Experts of a small language model: vocabulary 4096.
Below are experts of layer 5 (counted from 0) of a mixture-of-experts language model. Rows are named router (the router's row for the expert), up (a neuron's input weights, with its number) and show model dimensions 0-127. Each number is 128 + 24 x the weight over its row's rms, rounded and kept within 0 to 255.
Before each expert's rows: a language model's description of what the expert responds to. This comes from a sample of Wikipedia text that the model never trained on.

# expert 31
Description: Header words and cell entries in election and sports tables, such as Percent-age, Votes, Candidate, Res-ult, ±, Total.
router [136 143 131 132 116 121 116 113 133 149 119 117 113  81  91 145 113 122 150 154 158 121 126 123  93 114 121 120 131 153 125 152 130  91 139  94 116 136  85 133 146 119 113 116 142  82 112 156 112 125 130 139  68  99 145 134 113 148 137  93 182 131 163 133 143 136 143  96 130  89 151 134 110  96  87 121 127 154 124  88 101 118 148 102 122  99 134 110 121 125 105 111 151  57  97 141 123 146 113 153 136  83 148  88  79 115  73 177 154 165 114  94 158 135 145  92 126 123 107 153 136 108 128 125 139 112 147 167]
up8 [107 124 143 148 127  66 153 131 159  96  84 130 118 170 108 176 145 124 139  90 178 135 175  86 141 112 124 186  96 122 111 148 124 106 139 119 133 139 124 133 166 105 125 113 174 138 150 176 114 147 162 106 104 125 113 136  96 101 129 130 128  94 119 160  92 149 160 117 144 104 120 137 116 158 125 137 172 133 157 143 137 129 127 154 120 126 131 177 134 154  92 146 131 157 141 135  89 126 140 137 127 102 119  92  99 113  94 101 114 126 127 142 143 120 145 195 117 148 138 108 105 149 119 127 158 106 118 124]

# expert 56
Description: Unit and abbreviation pieces after figures in census and sports text, e.g. PD/sqmi, %, kg, p.m., plus capital initials of names.
router [129 117 117 135  98 147 168 172 101 145 133 148 154 136 102 170 160  88 160 140 110 119  83 119 127 136 132 137 119 151 110  90 143  70 127  92  90 157 169 130 170 141  93 128 139  94 112 123  95 120  86 164 124 101 119 140 125 135 127 138 124  97 117 155 135 113 156 169 104  84  93 113 115 133 126  88 115 117 170 136 117 124 127 115 175 100 139 111 104 142 199 148 102 141 178 146 114 101 153 135 137  98 169 115 118 128  83 119 121 131 129 120 123 124 133 145 104 105 138 122 142 118  99 155 134 138 129 124]
up8 [175 135  99 118 115 139 105 101 129 118 132 126 122  92 163 120 135 135 119 121 126  92 114 117  91 101 120 137 103 140 121 139 144 154 142 141 126 176 147  91 139 150 122 143 114 150 104 155 147 127 186 114 107 140 118  97 117  80 129 105 143 144  59 126 153  89 120 117 157 132 112 135 102 112 153 167 153 110 143 112 151 152 138 112  99 129 122 164 120 148 140 107 130 132 118 137  77 119 160 127 163 132 124 166 159 182 101 164 136  91 131 176 154 150 150  67 133 156 148 112  85 134 165 120 117 140 134 136]

# expert 9
Description: Table pipes after discoverer names in asteroid lists (LINEAR, Spacewatch), plus words in institution or publisher names like University, College, Press, Festival.
router [155 129 113  97 116  89 173 129 135 135 136 131 128 142 160 149 142  83  86 108 111  80 101 120 131 141 132 133 130 133 130 186  73 112 131 146  82 135 117 119 105 173 125 133 122 103 134 132 128 161 157 130 156 158 166 178 142 112 114 125  91 153 103 119 168 163 111 132 149 146 133 113 122 159  97 171 128 130 151 157 100 117 135 169 111 105 125 149 142 114 138 106 158 139 133 132 166  98  97 104 146 161 128 175 130 124 166 158 112 104 193 147 133 104 124 131 142 121  99 146 130 148 122 130 157 112 151 122]
up2 [111 137 123 117 147 134  88 132 116  97 101 124 127 155 125 136 138 147 177 126 128 173  60 108 148 113  98 104 147 145 155 151 132 144 140  97 125 124 129 130 177 112 130 163 149  94 148 162 131 138 127 106 169 148 138 148 116 149 100 102 140 152 116 134 107 134 156  83  85 124 148 136 120 124 134 102 108 169 116 126 108 107 111 115  66  93 103 131 105 116 146  83 139 137 151 126 136 103 141 124 155  93 111 115 159 110 101  91 131 110 134 126 127 132 204 160  88 119 145 119 106 164 111  90 148 131 114 112]

# expert 2
Description: Names of countries, US states and big cities, often closing a birthplace or table cell, e.g. States, England, Louisiana, Korea.
router [151 136  87  85 121 176 160 185 128 138 111 122 101 110 158 123 108 138 137 118 121  87 119 138 123 130 133 138 148 177 121 144 105 118 129 111 135 132 114 109 115 158 139 172 130 125 154 136 150 133 165 102 139 186 128 100 117 109 162 145 112 157 172 130 153 126 128 149 109 173 121 127  99 132 113 107 115 103 177 100  91 143 119 155 143 141  98 133 125 136 127 113 136  93 120 156 116 147 140 127  92 147  89 165  98 154 151 169 123 149 110  90  82 166 146 122 114  84 122 129 104 139  96 149 139  77 141 116]
up4 [158 143 114 120 118 112 119 124  98 118 144 115 108  86 146  95 133 138 153 117 133  98 177  94 154 124  84  61 108 147  87 130 130 123 155 158 122 141 109 121  92 109 136 146 122 142 100 146 145 133 153 134  76 147 132  98 129 130 105 140 129 132 148  99 139 142 103 110 122 139 121 168 113 104  92 140 120 139 107 117 148  77 147 138  98 109 118 102 111 124  72 141 116 146 100 145  52 124 105  91 125 122 175 111  93 141  94 179 146 156 126 151 115 159 128 125 130 135 137 161 122  93 144 131 124 100 145 156]

# expert 17
Description: Pipe cells and party words in election result tables, such as |, Labour, Conservative, Turnout, votes, Labour hold.
router [154 107 110 139 146 123  79 125 139 157 139 112  98 127 127 162 173 112 133 105 131 122 163  83 113 136 141 148 124 101 158 136 134  93 151 123 150 120 127 134  84 116 107 155 139  97 106 135 101 107 107 151  73 102 132 134  88 105 131  75 132  98 138 111 118 126 146 110 105 120 143 118 177 131 103 109 174 151 146 122 151 119 167 135 159 104 138 104 135 128 109 142  75 109 111 111 104 144 129  77 104 114 117 146 134 121 102 173 130 183 116 145 135 134 135 109 123 103 103 121 184 185 126 129 127 150  88 123]
up5 [143 142 123 126 151 158  91 136 105 123 124 146 163 116 155 154 140 177 153  95 135 113 141 175 159 118 104 106 136 132  87 152 146 143 148 118  91 123 120 131 101  69 147 118 152 126 116 159 169 200 111 144 125 120 133 154 122  95 111 122  90 193 124 145  97 104 149 114 168 138 100 153 138  96 158 138 124 167 124 128 137  90 134 139  84 130  88 146 122 115 160 123 109 135  98 162 110 103 128 140 158 142  97 121 106 152 131 154 169 116 128 141 130 165 141 134 140 130 156 126 131 103 170 125 140 112 128 109]

# expert 23
Description: Pipes, semicolons and short column headers or digits in sports and astronomy tables, such as GD |, W; D; L, MPC, Lemmon.
router [139 137 102 108 110  95 121 103 125 134 125 130 183 128 117 126 121 121 181 110 120 129 155 134 112 155 138 126 146 114 113 125 100  96 137 102 119 124  80 126 118 140 114 139 132 127 138 134 100 124 135 191 113 154 103  87  98 164  99 132 134 114 173 157  88 126 176 152  87 144 145  86 127 109 110 115 179 134 145 117 118 150 125  89 117 102 114  78 112 150 124  94 175 118 120 162 143 110 166 145 152 116 153  89  74  83 153 117 163 107 149 141  90 135 140 124 132 107 113 162 132 117 143 124 127 104 146 117]
up8 [144  94 129 101 155 118 125 161 122 116 132 147 147 169 106 151 116 116 170 116 131 155  90 136  98  84 135  83 107 101  97 103 196 153 107 130  97 137 116 152 133 110 146 167 153 126 134 155 160 146 140 124 107 113 124 115 112 137  85 113 117 174 116 170 124 111 183 119 129 139 128 129 128 145  95 110  64 159 135 122 141 122 122 102 110 106 102 160 130 113 118 121 133 100 121 157 141 138 115 129 204  94 133 103 138 135 103 109 137 126 151 112 142 156 133 105 155 146 114 138  84 151 118  85 135 130 147 114]

# expert 16
Description: Digit groups inside large or multi-part numbers, such as 33,0(53), 96,(000), scores, percentages, years and the word million.
router [147 131 110 112 155 152 120 111 129 108 105 126 170 160 111 152 117 135 157 120  99 110 155 147 117 131 139  90 117 120  95 154 127 139  93 123  85 120 165 155  85 114 104 139 199 131 102 106 110 115 104 143 181 113 142  93 134 147 100 148 142  90 109 190 148 104 133 145 154 130 129 124  96  93  96 112 110  98 154 111 110 142 130 188 151 166 137 169 104 159 105 148 151  99 119 124 136 154 156 158 137 121 131 150  98 171 133 139 140 117 107 148  96 154 128 142 120 141 134 139  97 116 121 144 130 142 157 103]
up8 [116 145 132 102 140 109 142 179  94 134  88 147 120 138 123 112 130 170 175 131 129 128 117  89 142 126  94  78  98 158 156 133 155 151 117 126 159 167 113 133 151 106 152 181 122  86 110 125 149 177 127 120 115 126  98 171 134 116 107 115 130 140 156 114 126 131 196 130  94 161  78  97 128 134 156 124 107 146 122 133 120 117 132 105  77 123 114 122 152 158 119 131 115 116 148 125 117  75 114  98 134 190 130 121 134 147 147 153 127 113 158 118 135 158 120 145 150 136 156 140 117 146 161 106 156 103 105 135]

# expert 15
Description: Single capital letters opening a name or class label after the/of, such as Division I, Class A, Group A, U-munya.
router [106 138 128 123 142  89 118 165 141 112  94 141 161 139 125 175 115  98 135 148 102 128 114  61 159 135  89 137 108 163 118 123  94 110 160  97 135 160 132 134 124 138 120 125 106 144 134 112 133 156 157 189 132 126 110 142 126  87 168 141 111 110  82 110 165  81  94 119 116 182  99 100 112 127 127 119 155 140 125 153  88 150 122  88 138 151 107 109 130 117 142 112 120 139 144 137 115 117 144 143 135 140 124 131 127  83 101 151 103 149 157  77  95 136 103 127 145 130 133 151 128 116 134 165 123 118 193 111]
up6 [128 124 139 159 119 132 160 152 135 124  95 169 151 136 110 140 160 157 136 113 121 133  93  99 114 133 127 142 111  72  94  86 114 178 144 134 142 174 132 133 161 137 129 185 106 127 134 149 105  90 171  88 132 138 117 140 131 168 127 125  85 147  89 138 106 110 131 146 116 140 127 118 128 165 171 136 130 123 126 145 129 135 131 162  85 151  81 204 111 145 124 141 148 111 134 111  97  96 154 139 146 147  72 119 118 147 129 128 129 124 128 170 110 164 137 109 130 128 155 116  94 141 139 136 117 102 162 120]

# expert 39
Description: Measurement units after numbers (in, ft, cm, m, kg) in infobox heights, plus pipes and semicolons separating numbers in tables.
router [154 149 128 164  97 155 142 132 131 168 121 122  94 119 128 112 107 118 132 122  89 141 106 136 123 102 126  88 134 114 128  94 121 100 151 112 108 125 100  90 123 131 140 153 128 128 128 175  96 125 104 130  85 110  84 143 146 179 109 124 137  94 136 139 136  87 174 128 136 127  98 111 141 127 172 147 153 127 160  94 141 117 119 145 160 150 149 124 180 119 122 179 161 149 132 178 129 176 154 128 120 112 151 103  73  96 110 119 125  93 128 144 145 169 160 120 118 106 126 102 163  89 152 107 106 143 132 137]
up10 [132 133 136 154 157 158 104 127  85 139  94 167 125 131 114 131 126 132 172 135 137 133 148 129 139  74 114 113 105 102 133 114 160 114 109 144 143 128 100 130 128  57 101 208 135 122 147 137 120 139 123 149 103 115 133 118 120 163  85 120 187 102 134 147 149  99 141  89 141 146  97 156 111 110 116 120 116 145 121  87 120 168 135 117 110 148 104 105 104 157 137 133 147  87 168 144 106 171  78 112 142 158 134 109 103 106 102 126 170 114 120 134 106 124 151 122 118 134 124 118 144 116 169 154 123 138 115 165]

# expert 30
Description: Vowel-cluster pieces such as oy, ie, ay inside names and words, as in Fl-oy-d, Ll-oy-d, b-oy-s, Gram-my, plus John, Mary.
router [151 141 166 100 185 110 107 131 134 128 120 132  98  83  96 169 138 116 134  92 138 151 138 143 141  96 148 126 115 122  98 153 129 104 104 132 117 136  91 115 133 129 130 134 141 149 122 120 133 112 147 142 169 177 129 107 134 108 158 129 133 143  98  95 155 133 111 119  70 155 105 103  90  91 117 142  92 116 144 140 164 137 131 137 112 107 153 117 111 133  93 139 180 124 139 127 140 176 136 139 149 127 128  91 152 115 113 104 105 177  90 145 119 127  81  85  82 187 125 147 132  89 145 136 132  98 119 115]
up0 [133  60 114 124 154 137 107 142 117 140 141 132 123 133 120 111 134 143 182 140 127 143  99 134 160  61  78 124 104 131 140 111 137  95 117 163 131 134 114 176 127  85 131 187 159 102 120 127 177 137 130 123 139 147 104 112 164 117 125 147 186 140 142 124 167 136 162 157 164 164 130 163 148 119 121 137 115 135 129 128 151 158 120 162 162 140  89 112 129 124 113 171 145 145 161  93 128 141 130  90 132 161 134 115 159 109 105 138 141 100 106 119 134 106 109 150 139 142 148 100 155 132 172 114 137 110 111 133]

# expert 22
Description: Punctuation that closes a sentence, quote or item, such as periods, )., ".; also pipes separating names in lists and colons.
router [160  69 127 129 111 138 154 133 146 154 125 116 127  68 125 147 101 126 135 100 152 145 154  75 109 116 134 173 124 113 142 158 105 137 143 117 154  97 179 104 103 175 136 138 123 150 113  95 140 143 134 109 122 154 128 120 126 146  90 128 134 164 139 103 119 147 150 111 142 106 126 116 151 105  89 155 166 140 112 128 127 109 138 116 154 148  95 110  81 112 125 106 133 130 130 167 115 145 147 122 125 152 112 105 100 172 156  86 149 126 120 115 119 121  83 127 122 100 152 155 168 129 179  70 158 120 167 130]
up2 [173  96  97 153 165  79 145 133 134 147  85 108 140 118 122 159 125 123 163  74 118 147 110 113 144 109 120 143 146 145 135 128 121 103 117 111 136 112 143  95 141 141 177 135 135 114 116 116 139 135 131 136 173 137 147 124 117 104 136 141 123 138 159 123 122 150 118 110 123  99  96 116 141 149 128 153 111 174  90  95  87 131 142 103 146 103 108 126  94 139 142  85 162  72 132 161 114 121 128 127 133 128 117 140  81 134 141 112 137 141 128 105 181 104  70 149 145 145 120 186 168 151 140  83 160 133 159 146]

# expert 63
Description: Century-leading parts of years, such as 19, 18, 195, 193, in birth–death ranges and phrases like in 1935.
router [112 130 140 128 136 183 131 155 132  98 150 152 166 158 121 121 137 147 135 144 126 120  90 132 112 131  96 175  96 117 173  79 104  99 135  79 125 146 161  96 144 101 132 146 100 115 146 114 147 154 130  89 175 100 120 140 134  98 142 144  95 138 146 168 142 142 104 130 111 155 157 168 162 108 136 136 161 111  89 145 114  99 146 103 102 163 136 128 124 132 131 161 120 143 143 129 118 153 101 125 173 165 100 189 119 122 141 167 113  89 110 111 100 156 104  96 135 121 160 113 124  99 124 136 127 145 118 110]
up0 [131 101 124  94 111 102 123 128  96  99 111 125 145 130  94 126  93 120 138  84 104 119 117  89 180  93 112 104 103 186  99 155 151 102 116 136 111 155 125 159 104 109 148 140 148 114  77 154 140 154 147 142 104 147 127 139 113 119 117 116 164 124 112 101 126 118 129 128 136 144  62 104 126 131 110 128 136 140 107 107 142 112 142 132 111  91 157 130  96 137 121 121 137 114 129 180 107 114 136  83 159 143 122 158  93 161 100 114 103 138 145 121 104 145 147 190 123 140 149 121 109 118 178  64 159 128 134 132]

# expert 14
Description: Opening parentheses, dollar signs, LaTeX braces and raw bytes of Greek, Chinese or accented script, e.g. $, _{, \, (.
router [125  93 117 162 100 133 134 103 166 134 138 132  89 130 143 132 107  81 140 139 141 127 126 126 126 103 171  96 137 106 128 144 116 139 136 130 144 133 101 134  98 125 135 102 145 125 142 106 104  96 125 162 176 109  84 179 130 140 128 171 160 123 119 132 152 140 106 138 173 148 162 126 134 117 108 137 160  84 149 138 104  62 143 121 137 130 120 137  96 126 108 146 148 149 138 126 119 140 121 152  80 174 142  87 120 130 201 147 117 123 116 177 125 124  91 177 114 126 135 154 139  98 130 133 173 139 150 157]
up0 [155  86 114 138 103 126 128 146  78 111 117 140 134 142 115  90 128 114  92 135 104 124 136 126 114  95 128 100 152  93 100 144 152 169 114 120 117 137 187 110 114 117 196 149 139 153 150 148 130 131 156 102 117 120 120 128 110 158 141  84 134 133  98 157 102 107 129 172 109 161 138 172 123 159 128 139 115 131 129 107 159 119 112 146 115 134  93 151 148 151 170  80 118  93 161 100  98 106  89 110 113 125 100 144 121 200 120 177 130 146 121 142 102 148 140 120 123 145 131  87 130 152 122 115 146 147 127 140]

# expert 41
Description: Final pieces of English-style place and club names in sports tables and biographies, such as ford in Watford, ington, ville, York.
router [159  94 104  86 135 148 125 163 128 116 135 129  84  93 136 118 114 106 123  81 112 105 128 115 119 120 112 135 109 135 154 157 119 130 155 109 139 152 113 101 118 125 131 129 124  88 113 106 194 162 148 108 171 162 136 121  86  79 131 154  97 195 139 105 142 111 115 151 101 135 122 121 123 119 111  79  98 122 173 102 111 106 120 104 126 153 124  98 125 175 113 154 141 101 162 182 154 118 113 123 140 128  99 119 138 164 142 111 134 123  72 143 101 167 110 124 113 120 124 115 103 127 105 149 108 134 143 123]
up0 [150 122 132 139 127 115 110 161 124  88 131 126 101 122  84 125 133 108 111 162 149 134 142  91 146 128 145 128 113 147 119 112 135 133  99 125 137 136 146 157 136 131  96 147 133 118  67 133 157 188 202 167 119 109 144 120 131  53 167 144 130 117 154 119 104  75 141 128 130 111  97 118 146 113 125 126 121 149 147 142 104 112 117 105 140 136  97 117 142 129 155 123 128 134 145 133 145 131 116 147 182 147 121 187 148 134 175 127 150 124 136 124 131  87  78 118 134 114 111  73 103 162 132 140 124 101  90 139]

# expert 12
Description: Middle word pieces and common first names inside people's names in cast lists and sports tables, such as He-id-i, H-end-erson, William.
router [169 108 116  83 109 151 136 136 145 110 146 151  96 134 154 127 131 142 126  75 110 122 135 131 161  95 113 115 105  93 182 151 152  78 129 137 156 130 126 112 146 126 106 124 118 115 155 102 116 145 157  97  81 159 103 150 154  89 109 116  94 100 172 145 121 162 139 149 129 164 116 118 128 117 109 107  96 138 147 123 155 154 110 138 113 106 143 152 111 117 124 130 118 109 193 137 122 136 132 110 122 116  94  86 132 139 103  75 161 136  84 110 116 125  82 152 115 144 107 132 126 105 145 114 112 165  82 154]
up4 [130  89 116 101 153 138 123 166 116  96 109 137 176 126 128 160 131 163 114 131 151  87 143 118 108 101 146 100  86 115  78 119 151 143  99 109 146 143 105 117 129 154 142 143 140 140 146 155  88 105 162 141 121  99 120 109 114  91 136 127 130 119 118 117 139 165 107 137 127 160 114 153 126 212 168 155 124 161 134 139 108 115 160 129  97 153 118 121  79 155 136 135 153 102 121 159 123 102 108 116 141 126  92  78 120 135 100 106 128 160 102 136 144 137 145 130 135 160 149 192 157 140 154 111 120 106 107 144]

# expert 37
Description: Lowercase opening stems of abstract words after articles, such as exper-ience, var-iation, rel-, pract-, cont-.
router [113 133 104 147 137  93  94 131  85  99 113 104 124 156  99 105  92 133 128 131 159 141 101 160 166 116  69 103 126 131  92 129 127 116 147 133 131 150 145 174 145  84 112  96 127 140 106 158 143 133 116 151 111  78 149 161  78 151 153  93 162  86 128 127  96 142 130 115 100  95 121 141 122 103  96 130 109 105 115  81 162 144 157  96 149 121  84  97 137 152 127 106 125 132 123  97 107 132 106  96 124 143 158 158 146 114 122 142 116 145 152 124 144 121 123 158  95 133 179 125 149 156 125 130 172 150 124 134]
up0 [125  87 104 175 170 122  89 157  94 131  77  91 116 125 144 101  86 137 140 107 117 145 145 108 158 111 114 138 147 148 121 128 126 156 149 124  67 109 140 166 144  83 146 141 129 119 131 125 178 118 117  96 144 132  99 102 141 151 135 135 128 136 112 169 142 108 114 148 136 176 147 165 169 121 144 146 127 140 118 116  95 136 156 132 132 141  75 143 135 127 142 139 125 128 140  74 147 130 112 104 152 154 103 156 156 120 128 109 101 142  72 138 120 132 129  86 131 160 107 110 135 128 142 100 106 154 185 115]

# expert 33
Description: Symbols within chemical formulas, InChI strings, units and coordinates, such as subscript _{, slashes in g/mol, and opening parentheses.
router [103 109 173 129  94 164 125 152 142 144  95 135 146 113  82 141 125 129 188 158 102 135 146 138 157  92 147 108 115 142 152 171 107 120 135 154 145 132  76 138  93 134 144 110 100 153 130 125  94 154 143 135 145 104 114 175 120 178  98 132 139  80 134 121 171 157 115 104 110  89 122 127 149 117 102 108 109 117 153 139 122 141 135 138 167 173 167 108 149 102 148 118 142 149 116 119 109 154  92 149 122 125 144 124  92 133 133 145 129 105 110 142 108 152  92 105 119  88  99 156 165  98 112 143 150 125 131 166]
up5 [146 131 135 134 182 140 125 183 128 133 114 124 166 128  65 148 141 128 185 137 120 160 108 125 141 124 128 151 127 149 113 125 108 152 121 144 135 102 144 113 121 133 119 143 161 128 112 133  93 152 138  86 137 139  83 139 131 119 136 167 117 136 159  94 144  94 137  73 107 136  66 155 136 114  65 129 118 180 112 131 168  90 161 137 146 141 104 156 129 118 170 129 127 131 132 146  90 107 140 131 170 134 139 125 139 118 131  82 123 106  95 120 102 136  80 155 122 129 154 148 119 116 151 119 143 118 163 118]

# expert 21
Description: Hyphens and dashes joining parts of compound words and place names, such as Grand-Bassam, long-nosed, al-Farabi, Saint-Louis, brother-in-law.
router [117 105 154 121 118  89 123  92 110  83 114 113 115 120 104  83 144 110 134 138 154 160 115  98 126 160 158 133 146 139 132 145 115 133 103 113 126 128  92 135  81 143 134 143 114 134 124 114 131 113 115  90 173 102 156  94 147 105 151 157 147 133 132 108 123  68 125 120 163 119 163 100 120 138  96 117 141 130 139 190 113 150 112 137 135 135 153 131 115  95 116 112 105 149 116 109  71  89 130 130 154 138  96 104 155 112 134 137 153 141 155  79  76 150 151  69 167 121 136 123 104 148 110 137 123 105 117 173]
up0 [104 121 116 163  98 121 112 145 109 110 103 125 117 100 131  88 109 157 143 120 130 109 125 109 141 113  98  61 135 133 150 158 168  98 153 174 173 140 160 126 108 151  90 133 127 122 123 129 175 125 146 116 127 116  79 116 126 139 170 112 119 152 128 116 144 122 126 107 146 185 121 122 107 151 135 150 117 141 111 110 101 139 109 157 144 168 102 130 159 134 106  99 108 135 127 119 103 116 152 135 129 138 119 140 130 128 119  98 178  91 100 131 138 177  72 160 119 117  93 182 148  97 160 115 159 163 150 125]

# expert 10
Description: Word-initial stems of Latinate words after articles or possessives, such as rem(orse), eff(ect), sp, comp, def, and lone pieces like l(aboratory).
router [131 107 129 124 167  92 107 113 121 105 142 120 127 158  89 159 129 135 110 146 117 109 173 149 134 112  75 163 138  92 141 120 174 144  89 134 118 138 114 173 170 107 107 145 121 140  99 155 119 203 103 136 109 105 149 119 118 130 132 117 116 133 103 148  95 153 107 104 148 117 115 155 138 106 169  85 102 143 116 131 163 130 141 137  90 100  89  99 131 113 152 114  91 163 151 108 105 119 115 103 126 124 127 138 167 125 121 144 153 124 152  96 155 133 103 133 133 103 185 130 177 129 121 147 127 163 103 135]
up9 [140 120 150 176 111 119 143 159 128  99  96 162 143 152 107 138 146 102 143 154 183 151 151 109 150 107 121 103 125 115 153 117 137 113 148 144 135 122 144 144  94 116 172 138 154 140 129 133 168 152 123 142 146 109 117 145 157 157 129 133 139  79 145 138 138 199 167 133 105 123 137 127 171 150 112 173 126 165 102 115 117 141 137 187 154 143 117 126 100 155 131 125 143 145 151 103 118 144 121 138 142 119 136  76  91 140 173 156 133 110  90 131 107 132  97 114 129  94 149 109 150 126 144 133 127  53 138 133]

# expert 53
Description: Surname and first-name endings in biographies and player lists, such as Taylor, Jones, Patrick, Johnson, ić, ski.
router [ 99  85  98  91 128 165 154 160 135  96 144 116 120 130 128 106 109  98 128  99 120 142 168 118 136 132 136 128 109 130 180 159 118 116 140 106 120 139 103 114  83  98 101 128  91  73 117 103 186 141 120 117 126 135 102 143 165  86 112 111 117 160 122 146 152 115 110 141  72 157 118 146 130 107 106 102 153 119 122 133 128 135 102 163  94 168 160 135 144 132 130 128 143 117 149 190 128 128 149  94 116 142  79 127 123 116 126  87 127 150  92 138 105 156 122 122 121 152 105  98 108 103 111 143 120 150 175 151]
up6 [ 93 108 124 105 114  87 108 135 141 135 110 156 123 100 133 141  92 110 111  86 180 123 145 142 134 122 123 120 106 110 174 134 134 188 109 131 113 136 127 130 136 107 146 170 173 108 140 131 126 123 110 143 138 114 111 113 138  94 137 124 146  96 113 127 142 108 124 155 121 150 116 154 122 115 173 192 140 173 127 129 181 149 129 138 110 106 107 172 145 163 111 124  92 120 125 127 127 133 149 111 145 141 100 144  95 169 173 134  97 209 144 140 154 114 125 114 128 154 128 147 133  99 151 117 126  85 152 158]

# expert 26
Description: First pieces of capitalized names and words, especially All-, Hol-, Christ-, God, Gre-, e.g. Allied, Allah, All-Star, Feyenoord.
router [127 138 154 125  87 152 141 141 129 148 119 117 145 159 116 134 161 104 133  97  99 149 132 123 145 123 127 148  88 149 126 110 149  79 160 121  92 131 163 125 103  95 137 116 126 127 127 112 116  96 170 132 105 149 117 194 123 152 159 176 137 100  68  71 138 163 115 147 132 184 136  96  91 133 125 132 153 154 142 147 169 132 102 103 126  82 142  94 116 139  95 167  95 146 153 151 133 108 118 103 128 155 133 156 144 120  97 122 124 126 131 104 119 157 136 135 136  98 119 158 118 107 134 121 109 164 148  99]
up2 [150  92 101 127 175 158 124 121 132 125  57 164 137 167 132 128 159 149 133 106 135 152 117 102 135 122 112 106 115 127 125 133 141 103 121 122 151 154 124 119 133 106 175 189 124 122  92 167 152 158 151 165 125 151 116 109 116 130 104 108 148  87 151 126 139  92 147 123 113 116  84 155 159  81  94 113 114 131  89 111 149 117 140 128  79 135 115  98 115 121 125 119 162  85 151 155 105 137 138 109 187 116 108 139 117 172 148 167 122 134 129 132 159 132 124 125 134 123 152  90 110 121 164 132 146 102 153 142]

# expert 34
Description: Common word-starting stems often after "the" or "as", such as new/New (York), per(haps), main(ly), cap(ital), second.
router [101 111 106 178 172 146  92 115 108 123 142 212  65 138  98 144 128 112  93 128 140 128 118 152 134 131 116 130 103 117 107 103 112 172 134 115  85 134 109 144  94 147 126 136  91  98 148 132 112  97 116 165 149  99 114 100 121 129 151  89 136 134 114  54 123 140 143 145 179 127 149 128 140 125 137 116 167 124 164 125 141 139 151 122  88 110  96 129 123 128 110 132 114 109 144  80 111 106 100 153 139 117 139 151 137 117  96 137 126 149 136 112 104 116 108 132 141 143 138 117 117 174 128 144  93 111 162 113]
up4 [154 150 157 123 110 126 136 169 146 116 129 163 136 125 131  72 126 161 138  94 132 147  99 132 115 118 121 116  99 126 107 115 169 101 149 143 139 137 148 125 107 132 107 126 113 161 143 160 106 121 155  66  90 147 119 106 104 152 143 111  95 130 170 151 154 182 163 154 156 153 122 114 170 116 116 136 120 139 149 172 140 146 118 149 139 112 165 171 119 125 120 153 120 114 178  87 104  90 126 116 156 143 127 152 119 127 123 117 145 152 113 143 139 149 133 121 140 164 144 139 109  75 123  62 132 109 143  85]

# expert 3
Description: Phrasal-verb particles and adverbs (up, out, back, together, along) plus opening pieces of verbs after to/was/he in plot narration (ent-er, st-op, man-ages).
router [103 125 140 139 167 105 117 127 158 131 125 153  96 145 145 101 179 137  93 107 154 145 109 110 151 135 113 140 121 125  92 142 123 152 134 143 151 154 136 156  82  90 131 131 138 120 141 134 113 161 102  79  91 182 157 124 114 125 136 106  96 127 107 146 123 141 161 141 124 120 132 131 129 165  93 107 119 140  95  85 151 140 154 113  62 105 132  98 118 133 140 101  98 129 124  76 121 155 134 116 121 140 173 107 106 120 141 146 118 145 149 123 146 110 150 165 149 144 163 118  92  81 114 105 134  69  96 161]
up0 [108 149 142 150 191 132 170 115 137 169  94 149 122  79 132 128 145 142 129  92 158 134 148 157 176 132 149 119 181 133 123 121 100 141 141 164 168 150 127 109 131 123 113 179 116  83 131 149 125 122 145 158 137 151 141 135 135 151 109 185 147 153  86 152 147 131 162 116 124 142 157 116 141  77 129 106 161  85 142 126 139 135 121 132  96 127 153 131 153 159 142  79 132  94 135 145 148 101 159 117 101 111 113 124  94 147 118 101  99 119  92 149 147 117 111 139 166 124 132 136 131 118 141 153 130 130 156  95]

# expert 59
Description: Commas, mostly after a city or county name before its state, such as Nashville, Tennessee and Cleveland, Ohio, plus list and number commas.
router [113 120 123 125 110 117 129 115 144 129 107 196 111 151 153 153 110 108 120 148  89 192  91  83 120 110 121 139 160  90 162 149 101 133 173 179 123 124  96 123 116 171 179 134 104 126 124 129 171 100 138 104 154 158  87 127 165 138 114 129 121 155 105 160 175  96 139 159 167 117 128 116 115 164 126 150 120 117 135 148 119 141 110  98 127 178 130 141 126 114 112  92 133 132 152 123 135  86 147 108 124 107 112 128  97 111  85 102 122 129 146 106  99 146 124 130 150 127 123 161  99 109 123 127 137 114 147 101]
up2 [146 158 120 142 118  90 166 118 132 132  82  74 114  88 131 164 162 161 129  52 118 117  90 137 134 119  95 130 130 138 153 139 124 149 140 101 123 148 138 151 145 160 130 139 155 109 115 163 126 139 167  84 126 146  92 175 123 109 135 118 134  91 146 107 144 134 149 131 108 105 113 135 130 124 148 138 112 108 113 115 137  86 145 106  40 110 139 117 143 113  87 126 137 122 110 127 111 143 154 130 130 138 140 126  68 148 132 136 122 143 127 158 120 132  88 149 167 106 124 112 157 174 142 106 154 133 130 149]

# expert 18
Description: Single capital letters opening proper nouns, mostly B, H, G, M, W, K, as in B-odø, B-udapest, K-uala Lumpur.
router [120 157 125 165  98  89 133 164 156 145  96 116 177 118 199 151 137 137 148 131  97 151 126 135  95 143 135 165 143 125 170 148  99 123 148 130 150 145 141 109 156 144  84 147 103  86 121 127  81 127 158 147 110  96 105 158 135 120 109 124 116 144 144  80 144 114 118 155  99 163 107 143 141 151 164 115 157 122 189 133 122 118 120 132  72  90 143 122  94  94 147 150  81 152 156 140 129 134 133 118 139 130 112 127 164 107 150 146 128 146 104 116 128 129 118 163 106 117 143 142 136 154  94 121 106 106 114 134]
up10 [126 118 151  95 100 151 119 146 132 125 109 164 133 124  97 141 160 123 146 115  88 133  72  86 125 132 105 130 136 148 150 105 103 184 113 110 158 169 121 107  95 119 149 128 115 118 134 121 125 117 145  85 122 119 123 110 126  79 123 127  94 169 136 136 110 120 163 128 106 142  53 104 129 136 151 107 148 103 181  65 101 108 141 144 134 141 128 143  98 148 108 145 124 111 159 168 115  96 150 123 144 144  78  76 115 121 163 120 153 122  94 130 105 173 160 117 112 129 112 125 128 120 136 122 118 117 116 120]